From a checkpoint of a small mixture-of-experts model trained on Wikipedia.
Size: width 256, vocabulary 8192, 28.6M parameters.
Experts: 16 experts in each of 10 layers, 256 ReLU neurons an expert, a softmax router.
Training: a variant of Muon for the experts, 509M tokens, 3885 steps.
Below are experts of layer 2 (counted from 0) of a mixture-of-experts language model. Rows are named router (the router's row for the expert), up (a neuron's input weights, with its number), down (a neuron's output weights, with its number) and show model dimensions 0-255. Each number is 500 + 25 x the weight over its row's rms, rounded and kept within 0 to 999. Numbers have three digits each.
After each expert's rows: "gets" lists some tokens that make up at least twice as much of what it gets as of all text; "mostly gets" lists some tokens that are sent to it at least half of the time. This comes from a sample of Wikipedia text that the model never trained on. Tokens count by the router's weight.

# expert 5
router:523511522489490505519498520497471486501528528505544512487516504475520499529542513500490515491506503480501486436488540493471493474514520483510484505476471529528515457471538574481504453484477544473509507523480501508524502511535525503504527538541499522471507492470515538508467512476539472522533546497490483492484473507524517487534491580479533540497488536447503528495520485482462522481509529521472512459512452471484482493461500469499526530520500475474528460524520485487484471512468506472496481585479513466481518500485510523450490484482485490500506479473484460488474480438543501473526460492470509462482482509493507479540492461514513509468493480486486513489481514496499516535518522494517539508499503522512545497477484466510541460490501487500525511495512516551482504500449542
up6:478481534506525506504497479509525476485494493507484508468498507480517479479496473508466560514492521521505517486484481488476497484481477508486485511469473555527520547460547475502485493484489466517501533476476484526472484524518515516546506520503516478487463474503519505481517505456469475495517542489490526524501469449539515533475479556488504514554484480479560525456506474476503520468493476487530506550514488487535480513539456525490557508529485447516500513500506514497574475493515536514487459518532521497503519481535511563496544489517524513501500525462491517495515467495486489489502459459478460525486495504509499487477509482484476531457443517498508561518478515508482514557486546500486458487539501518516537450490508488526539516503519510504518487489486457515499533496501490
down6:511491504500573525518522517487506532523502496484489498472500493504500483506503530513499484477480507491493473469509487514493503485539542482502526500472518544492498533510499466480486521541537482407493498530484505516526485518526465475507533481503469540541494467500519537514523455550542520543513503533529489501494495522463494511517483472569502487484577502488489522492514478482479477496511534510508484495452543534543501531488498499493485452526475540525525526497492448509448470538498501483474493538467503502507503511502504535517489474450502512515503460516500498513480516520522517512478513517481566477505510482518484472477509474495510466530536474521522486503510500507592509440513495487534529518484496465521484500502496535521508520513487495464509495509488473525463517518486529
gets: "s", "ing", "ed", "er", "d", "t"
mostly gets: "s", "t", "er", "es", "m", "ing"

# expert 0
router:520519484512476550512491505460496481538503502589549547525513502495486493512499497506506523503490482499487497459482492515507502471477541477548518461495494540484516525497510552497479472488532507471551493523485520498532505518517489469489485508511462485481488483499495503488482492550500483496484513586508469490477492469487505451504510522515496517496433487507514490513476475494496509514460528506496512520507504514489503481527483487500567488518495510536491533537513517502501496505499495503477523472508514560470548521527503493485475523507539487469464474559515513525515519488544503521535460567499497495437487513527485506498516504497530506508512476506465514544494504499557496530489502487513502515481487492500565475462481504509486512496488526486499501524450547511452518579498504
up2:519517534540496530532499484514517510522501532504521539547485521497495548582520522460512496501529487443494480516499491478497532503523474469499483481534514559498521495481499497511509489487500524516518533515470460532493495515463546495530470488500495480483501500437500554472558499466488515502483548467491447507488476495521509488499470515511510469459505492504507510508506502515516483510481466491533494506533504501515508483419461511459491506522487437467527475494514482489473504502503472505516540486502481517483499547483533476468488511496499490566498505475497543517496460496506489500491498519484494453464494506499509515524496498535496500492524497514498477513492502557455518526467482575523496509442481488459507488450533517512503501534509507503516554520472486548501506512483477
down2:585515485497520422524462526507558470492549510511477466501494483491519510542568487483513520479498502496497479515524534482515483541492479503465494485509526533529477521529505501521489534545466497504492516524495495543529533507510502496470476509472534471534499499522517500487537505510495523466540521500500508454503499529490509516502490501485521513494548482495511510533521527494557482491479502497508509527496478529491508483452504514502528506504535548503493501499497537542536470492459475479521490521465445490504519445493510509548505473522524472481486504460526513507513464487550508490508476506492531512525461505474512478470472469462490435494492535494503492487521476547461533529471487532467478485541479486478563511503469506520520530484509488453505479492520472494501495495493502
gets: "1", "0", "2", "9", "–", "3"
mostly gets: "–", "/", "1", "0", "2", "9"

# expert 3
router:484530501514441482571496543487470541518496501514497505515497491479474461516482501431502505480458485515506466497484500530481581478473517444525478522497512476541536507528517500491544529537521519477486501511461466485536492484499485487500524463450462471510539485473502546464519513536496532473504477481515485484508478491505538509514490495539479510459493506548509499510516493502485515522502510463504503487475493532532450520536496473495511495502463518539510521479504507504422514531531513510504493468513505505513517505513473511467453521553501493512441524507498500515474494535500474495539497508481523474456498498485479500476498514515513494510478505493511530483474469457525523478514515523503505436488540502499525495518485470522549502494445481478465521488507536489502514540535491
up5:534499514494460487498473511510484504563489427452485478529502478521441471528485501489521490503466503531483507508514480510512557500446505496522489569522480525528499490559454469463484470503491507527537532502489532492516524529522442477516488494482486484481546499550502531508464485501509514530512492510477497489501508474495552460529506492482498485529476538508517515511449500447494486458459473511470490502549491516536483486468506473523470514480481505491507462528502532506492496470502477490497438524503523543533504545507514506525503510464516510487485458512524494484514521494478461526510481507504502539510557546524539520463511520510471479503469484506516507539512505500489495486546491474491498491510477515506497488506492493508512467458511518484481513490536541501508534493552536
down5:495492472524501477500513511527489493514478523511517480481451523493500501484489472531538507483516511457544505489483487460492479497487524524510537489472487519486476493489529487507510510438550516532557527516514482491509507544535495533511513483515520491458507492489573466478536508502534541537500502482512571504513485522518514504532544504463487467509488501539498475476491426491493498494478503484550493463518474482512510483515540533454502454477490521472493519485476477485534523504526528470485471530478466529526484517483513465515514491491486479496527510485499502499512482459525501518521466494460465493485479475530464442472480478464534487521531475531503504518529517460468529477461533491536481512478514536509454545557521494526493518491508526515481512464493513535519516537518506
gets: " ", "w", "g", "mb", "c", "h"
mostly gets: " ", "mb", " c", "pp", "ac", "ven"

# expert 6
router:500528507508477528475464498496534494498520518505530504520489498477455516506521528482528504488472497518480474440517519488489487514501521493547488490459508488521496556479494505496534464519504483500487512549535510502501462528523523485500504543493460488478480457505486515491516509531506498534479507485550510476485475525494498462505497537502504490456480513506511562499505475528456531495483531512502521486532526440502505509544460512520510469537501486526487446516484506510461468518510524477487507502488505482452528513511466495501486536580536495447512490494513526504508512477494491476551478495439478497500540514490499541498497520498490492482515491463462484540487516445502576510521551520477516456498577527493531488531488542501527475481529503492476490503507524528516492483520519
up8:535576517491519478450529433501496465508465485535520519504492491474486489521477499519490503493503511480529485508498489466486488492502520491484500512512494468513507487507489491519527510538522454516462515511539458497463458518481519508481459526491491523533472462496497504505487522509472478458483480524497535455520500505547512519504520510545505511515533501520499506485466491520495496457487500492495521447546453523532447511505440484480504451532523496484460545569531508519535522467492530506501481477462498453477481513516523482530488502503470507479446504531512507459514478493544475544476524537503491478498477528492481546466483505462493540517524468490491479451495477526521465485533500541472530478474484516503477493455522527481538508527513506518512505504518498488512475479489486
down8:449479487524460529540483494474551492484543532517497536491523533520468470492527531478483510522491490463491488489476490536505513490509490508499525494482509515504483485480504475558519530441503514507482451455462535476523490477519527492528522525494475513482516490511484508504487446486508494536505469458495509541534528469509468471531511500462492506484490509482511513511530471494519500484516484479493464520458538485510491469502558518522491544470501511479494497466473512482474510513512468516493542508536493506533506498491500526479561485487508504485512501503488500507491515516439478468527512469482468514500530481492536446505495510524500497484480575484507465536546491466518488543464548475487471546501464504497480524475495482585533518525461526506513512511495477535494506501465528
gets: ",", " of", " and", " by", " as", " for"
mostly gets: ",", " as", " with", " by", " are", " from"

# expert 15
router:557527486520469523514483539471478526508508485445501524516510537446455503481538480472503533499527516428502482510543518507502543464514482527510471507490506484492480503491484524492487499501539497474506541478458458518502484495562516518474521498521502472513484517525477470516477457544500514480484529499475515478440481478525512500518539522541508483517506499534533494500452512532507496509490486519484508483506515459497535497522508467533498430489493527506430511497499495511479488475459475539497533508517491498473517538525451506509438521510512507526512511532516462453508529525501524494543475506517495521459474469525504533485502530552477506537518491483482508499511514504531482520524499511483517494503553488516520529479491516513479481470478484490490468501451520510519480550492529
up2:483516484516521492521494557480557499534497441496522511523522492456497519467493498453538427468513497486449479523502500493493469451523511534498520459477527534486482509458530493501511499463480515494472539542454496478508534519508504435532496489530501486451508524484503494456477531543493486477490497470500506541457470509478475496522490529504497486502496468513475464471493525501482513520513460503558486470531512497525457528510508468536498437524449514490512490493489476505526493477504456514509500505517469473503527479485493529522471491521522504500517494483470503492514516526506481477536495498474524491498476525486495500494502488478512485469524541512537540468499512451452470518501452496489526464490522522475481490497448492480496506495456458502553480492461518503518505491499525
down2:489508505485508477523474503467495494500468516461508495502496479490533512480477506503470502536498525481544520472521492536517483489508480489500476532507501512486470492532443467485538519497491538532441520516483473498520513491472506502525451504466508502517518523524499490530551459491504478509563496496543513469536494489504509517458492468484512488478476492485519475498505510515489517502492490494508494530486495500494513448494512537464553506450548471509484503531517551478493506544486427538542469423459530491512510500521494479498517436489489489502509506498492454476517480467468470457465467436532509460478515487500525499506489491468468484475499511560485494522468495525490528493465494527499508501493535501476449460494486469525539515511542490529490500494479525524538485519482484
gets: "-", " (", " ", "o", "ter", "("
mostly gets: "-", " (", "o", "(", "co", " pro"

# expert 2
router:534521536529501498518489483524491512515517463488523511553561507529522515465512495509544499505474482509509510474548507467483508482543495495516495498450487484536491570479527484501475485451511488496506468528511477519518483488522524465478487534546512487509457508505517475508498546517534534505479524521544524546486503490518506481518517505494544508479453520523499498559558478486488512489473506483474491502498494513497492519473499535501470508524513470457463555510517527477534500411497499482515506521506494496485503545543495557526523532514513494511533509460509495480507496516488514489506500531475499484468490510530466497505495538515497515514503501497512518537472482490487518515495504535450504488515524551478478491501522458470495525435478471519476523558457455512455510490505496
up3:545556537484510479520480501506479459474523489494505520496522562516502494488538491527540477509461481498489515503484528499497513476515509485510548488519494538560469481474549540465538469487499459521498545509489491477526463483507541500517491499529499508483500495496462496477474462487476436524496538448496449519466504510500481469494574520470476511499507439515492513541491505507517540493506495481522512494494489518467511490464480507475521487531510486512464512439476463517502520476480479534518490541511516536551525506537481535534489503489499465497517477480452468500526519475496510534501455533499499511483489483533425508482504509519470533500452522501504525491529520466509509503490523511527519466515484504468510495525492513473514520548516494481502510519473511518505499531528520
down3:478488465523518486506496473512547516527504551491503532450500493462511488501516467460507490506516534521504500501499457488493553495511512535470481477490489524449520502549453465482479486520473525549446544503540497512472511497516525515490496493506533477537444507513498500508514488524532475534546524464548463511477490488506508488499510454498482453532505515478478544518496502478518498511522489503500499469522483513522487502547483473503526501467513524498476518460532471509480488536467515477532462529532565504533483498531511484522508515529462470468515486490477517510473520491526527519519512540536482513459499505495493534483481517527500506478519500505478442526496440499472486485518482474485501506486478532460479522500483446473523549516524498505468508496524554443516494498524489
gets: " \"", "\"", " he", ")", " it", " that"
mostly gets: " \"", "\"", " he", " I", " it", " He"

# expert 13
router:500529492496462489495483491482459557530559498564507490515521523486445489507534520510507545494477489481499513503510499491498523514515508501505486524493497529531505509463490484496496492482496487510525490525511464531534475553487496495435506492521511512511492481515510495505483511535524534509494521541496476502466512523484515495504420521541513558490465531495508511502540429531500515497434493431494546468502487492533498510526513508508521463505514514528493502511534507492525501464466520574505483517527520509495527494528497488514465504522508501483491553464497472497518494517513494497517504526492538499480489523527512550519515512485499536527498476527457516490469529490458563553492493548496496491515531532486534512505479481519523509474513512489508478494490495543442540533520507
up2:482473482473475512503455520527524552526503518522564528470488478503501483552520559500517450540511492465512464507504491462485471492496456455479489528504458485491457523500490522482496485502499504483555511455500483511527532490504462505472502501474532524489465509482492522525439483491476516474434472488511486475518464469560471486496568503510517534532493535480495514520505482498501528533484488482519510549505496496494489492536516501506500469522510493500503459542466487485495489489510533491505464487497499540526468514474471506472518512513457475479516460515503479494525528515545488468468496526536504473443467502519548486554454526519505506487474512524510511483494496488478469496466504495511474509501474535472527466502510527485524517488518512530528534466525490496532497475519483
down2:513522481472490469541505502493480484477519459496485518470512484509484506519489502530476492498499476516517435471498491509480489542469504568468548489520515515512477480505517488517473465512480486570462497495509484491486455574537495465502493491511461490515529518515486474472539499506544502508550494531503473491499549466504514502453484472515487513486516475512500503489520529508504525486494485490502478537478495503492468486479474490482459468506495511503493528499524541476531508515500436527489508499521466462503507474522497480504499514525499501541535495497485555493462511477445535539501495491505484528501497477491463467509522460502483510458489534465486527512460515522540484505470535472526477457496531473511529479464514499532459540507482478486444435526479501517484555526503531
gets: "2", "9", "0", "5", "3", "4"
mostly gets: "8", "9", "7", "3", "4", "6"

# expert 10
router:526494479517513515450483499470496485465500516518498508511518509495505480471491493487479551504487472473503476497521507484518512525501510515524477549502485549498494488461517512509488473444507530531488501516517491511489515491504509476480542505458542496481495499508503506474529493497526542503485548510509527472488507436460538460470458513486537507491526498534527511496529510510483521497499524498457532482514569476500486488471496458532500475526507524508501497527523544457521477526455498509487498446477540540486514551543486507536488548520522499522481491530576494511519562458501474458457475477516531498493489518540500556507498517477504499541463510476482517500498552511482467487502513483486487514524457509501527469507546484514502519494516498485516504474546543472502515490500558
up6:518493484496493517474498531492524519510469527506488456479508531491497512523454512506461473479476557438520523539489496504566477451537528487462509497536527529471487500532533491535505533514520539480486489515520495476485524489517505510512515486538534473502494471517532517509521535539491473473488516504515514531526488488506498545493392492504544522533496532534488498528470487461504480554517541511468479472532505487504551544519508501448480495479535496510485498491471542553495509499521491530484501508491510508482505509465488522483536514477498491501489509473523514506524503511501500469485515507461500467470534491471459465497487451488537455498499476509531501496499495506495484496535517480479532480522520505474521528489430484528514508473541512495511502525481537486492479475461480
down6:504478522514462529440501495481569514538513491502514525494517514533501524506546503526510482513493569514538558504478474467522490487479484497514476479526531474469508525511477509506521518476507427526494467473533478465494541556487530450537510515510506478508519513499506477556490528501490496515474493471533507487486493508494505492498476478538530495471514440507485516534529500521494493525499457482497488505492518521517550496497524484497454435513501499567476541498482524518512470464473536525511506472527489463503510531465473543490477505474497494533503534529521471483531498544501489490528483516495470467517521512455477505494501474473507495476480510472492496498479467524496511497502546503491463511520489478493509505504521489489491532530483524575505530460515496478493466480502548
gets: " the", " and", " The", "al", "The", " his"
mostly gets: " the", " The", "The", " his", " their", " United"

# expert 14
router:491511534514477535509484520528482477450486504512507513511526485500473491462484478520483482485502512526472513450511510499469499482524519491541512458519462467520435502509478509493565509476482501493539483488494470533493475501521487462518490492560432443460497492442531492506485519521481528488488501528517478458487490469497523520495521498502462546502480474547504480498532495458454532492468458499502513524525518474543481519522517510540530470543501513481505474510505496487523496511481477542539502499501494534514512530512496506490510492538483545485487488557489526477559491499520480477484498514482539497435521495496493571480536492482500500495462508491473497488500487524522497512534485525468498472496541534487486464472499514506498480505487529458532531495490509518479495564532487
up8:473483487504505512506502533556534536504515499479518497492492468520504518467486523508511484502494522523508466532499468526491514477497486519515494498486496540511451508512462510487520518448491529526493520543497478539513519496482488508500481468485514497440494540468528475546446514506508539442499535474484494532471509449506507475483494519509556545499535448500539475516517547479502507489540481535469477482476509439495463491491475500485518480501509531522506502516474467462473490500500520488528509525507529514493564462536514495515494480510461471531479521482499539513491524496467524490488499548498502484486525518508474493512552476535493479484504428505483491496535511505496542539559544453521474467515531545512544493517498482499499508514462530485495513496497504515504452532514493
down8:506523441493520492479504472477520490508488514508475557507525511463530492488494490489479518494556478449509491483528514513491497463521508465479504477538510506468501473490527476473526441516495525479531499468483491505459453491536518504488477509511537521524512508496480502479522496476535498564462459471479489516528480526464480511493474503497458483509473468503480483462487491503476500519497501459526552518476506518472526543494527515558486481469531465495475526436452494525495502464520485519495475464552493494558451487497532477513473523497509479468521510505492496517515439536522499514490486474509524514499524482508525493521509490534548496466474504506515462522492465445540459512469475516483510530522496476510457526504503506522490494492490529504553475511522504460489521458506491
gets: ".", " a", " to", " was", " A", " an"
mostly gets: ".", " a", " to", " A", " are", " an"

# expert 11
router:500488499513463521506491524518511531531527491485541473557503491509486489448457506507484483468482487498490504491494505481494528442552474495499466438475500539514485502518525492488534511450522502494504481464503482507546477505506534472469508495500521537520500497492495520491487482540475516517487502527559545484484494506479512459482467512518514502517472500489521524507494475490484546511488476530483544499493514466529506498505478497535538499514498478554490490520469501505502506536517439512497514517455529499479542529547468493491466506498508515454512496503525470493537499515555470444515467524458514500491498522523476485507535516477512531536470520585490491529534498506451519537515551512500524521492488492490541475450535505505493454479505480488513521496449451494487499508507521
up8:463534462520477515503482495499513506547516472532519490553505483440468513521456500543502499465515487502517477499528492506475518505528519508502485508484497482507515541488500472444463513470515507517465491479517499533510472534473489473584522499505493492531485545506495462502512432546496489518516528516496486489487461496501489504532473436496505509501502497523473468470528520481504531525491515502541518498507540497486484466494470506536517502484499570561457532504506470472488480528463495537524486514547458511479508493485501481509462534452472513529526467492475529476492503499476507497478477548494526492454522526488500494496493514519477505511529453469442517479526500496507486497513500521469550496507534475531480475509468473511469513505525518512544494522521521499522475512469530
down8:442538511502464451465522482507494521528431493483504509502486480507519459495519558456467545486510479519490506524519526515498475486488477480498572459507500483495503525499522483476478534491476479542510522511523504501482498484520452541485517507503481522464498520482479505540534541497477500506532482484439461496472480501462478496493470499506520458490480508488502446547479496479532519521478536492446508533501507489467503543515520496504526505501524505465504509499490506497480528485516536509517489500466516495506474481552460524489491510487505517486495509500451499501556522494484467525500505566460489521541509476482496455540506485561537465441480504504534481521484527539471498499530522513516488481491493533504494470492478515495518535492469507543486525514513536539481509504525494
gets: " |", ":", "|", ")", ";", ","
mostly gets: " |", ")", "|", ":", ";", " –"

# expert 8
router:502511496534509522517503510509532507537502477549512521504489510525461503479480467477508523478482507451482496521476497483509495497476491495493525454500481516497451566477513505443486530522503512470549481499439531496498506501541515476466506518502513479498500510482510502471457556495523487451471486520505480531509511473456503479500490485476551505506462502514472515505503502494495481466492498518474506513515487471519439486553486461518547503484517552546461475521439529514498485466494460523484500520503469538464474523506494533456498512558503509475479539485508512511529509468502436469532481493499488497480491525494517453515497486583507494496512455509526512492469473512536530493496488499485532514576536501519490485515492504518502523521469496509511523523507537527492495507487501
up3:496525498513503525523519509515521506553521532478510490494478525515489491524499479470494529515485517480497496485486495468450497492494446470518521501474489519511476529537495543478512515492476540492498510486433529466510497502505506471516472538469500494456526525476562481495531496529503517462503501487498505519485492549506529536475490489530498516480484520476548512468508510521497468503471475483523484506471516482483482490496488495506483515492456506536459505516448528471459526511491518492475497496515533507465514467494492543479500536479492487484527526463458542548536535525503514512506492488510486441495446477517500516524485469492508463466483518502451457443510511429540541489540445530473546485485519492473540498514515504476479534531550485530502492507493497511517527486542529
down3:480488463500515478519477432512493461522494511464504510536521486487490451453534489506502496546486492462476512487490520494467504508494489524533524491488487552528515487527436484470520514505470482458516490478470534513495484524512480543503482492510479527456516531459467492472496494469509510523513459484462510493507496516511566496477475531514521499501513492504490466474476490465462487498502518544464466518499488497546553452508509491508483502500479477536489508502477501485479515521504450523459530484486501545478511454459504521505502476481471478467507489510516564528534528537497520493538499441497473510529453499496478500487504464459499473468531503481519513488492509468531491442513456531491501510464484538506487513478466505524510523475536551499511501495495477553485472488516505
gets: " in", " on", " at", " In", " S", " re"
mostly gets: " in", " In", " at", " S", " on", " re"

# expert 4
router:489544519495487518485508488530471546493518536516513517495504590447509514491469485478502498499498497493453454501530492474480492420493512498506502457536476496489513501512519472491536491438515515477468492531476541522537452504522483485524503499522542471495459462492501494480510495528509521475462546473493488514493502467469502479501432494546523500514505508546561473499474497520506477507497506526470476516486516532520483502528501521504496526492504506463494473510448514429501500521477480488454513473478512531510530467481508521499519533514478501491499558508534545482488509454475516517527506547510518505480530532515514519521515533475530548474501503478473505555512518481499525516468509473479492518508516506522521478503509487530526562489472489500523499482494511502493506487494535
up8:423547426520498476483485464478544514509513509481450516494488523505498489503494456461503504534505496475484504497496565489484507481469446499542506521478490523538535478474506472515514498498506519498534512499486490513501508454487511530523481481535488525528509526512467536520508545534450518510518532521509484519507485508474480482528515514510484541483496523455511506493521502525537490503526476480488504471523496514473478492566463521468486520538519498480502544511504518474524502489513476508523515512527478485531537507509496480519503510481509534492467533524552558497507477495443495469506551509464498513520540467546477476460536558505505457512491502516473485533485506495453514469497520527495469480476483482441472506507513515506504487493519466457513502516529485482507528466520491
down8:491521482460510485503514550486490491460521497479530501482486476537500476504451530534564495461512481531535511524495447459474482508551481501510493451497458479497512509518478518549484487493530496492543492509489514514531530524511436465457492526546470501491456476500475461477461502495482482464447485518469495502474471540507504463546475481477524473509503546528532483498539497486491503481475537530530509529454529491524533525521507502498488491525458491497522489510499527521457505506499505503469508511458532506518474518503506501467501459505512463483548461526490439471532485518487483498539527521488503470488453540496496522491517540508518460512492473470484494494483489489498492499522467499489481504497496484521549509497501493531496495531518466493551503483516520497470467549529491
gets: "\n", "'", "==", "===", " =", " =="
mostly gets: "\n", "==", "'", " =", " ==", "==="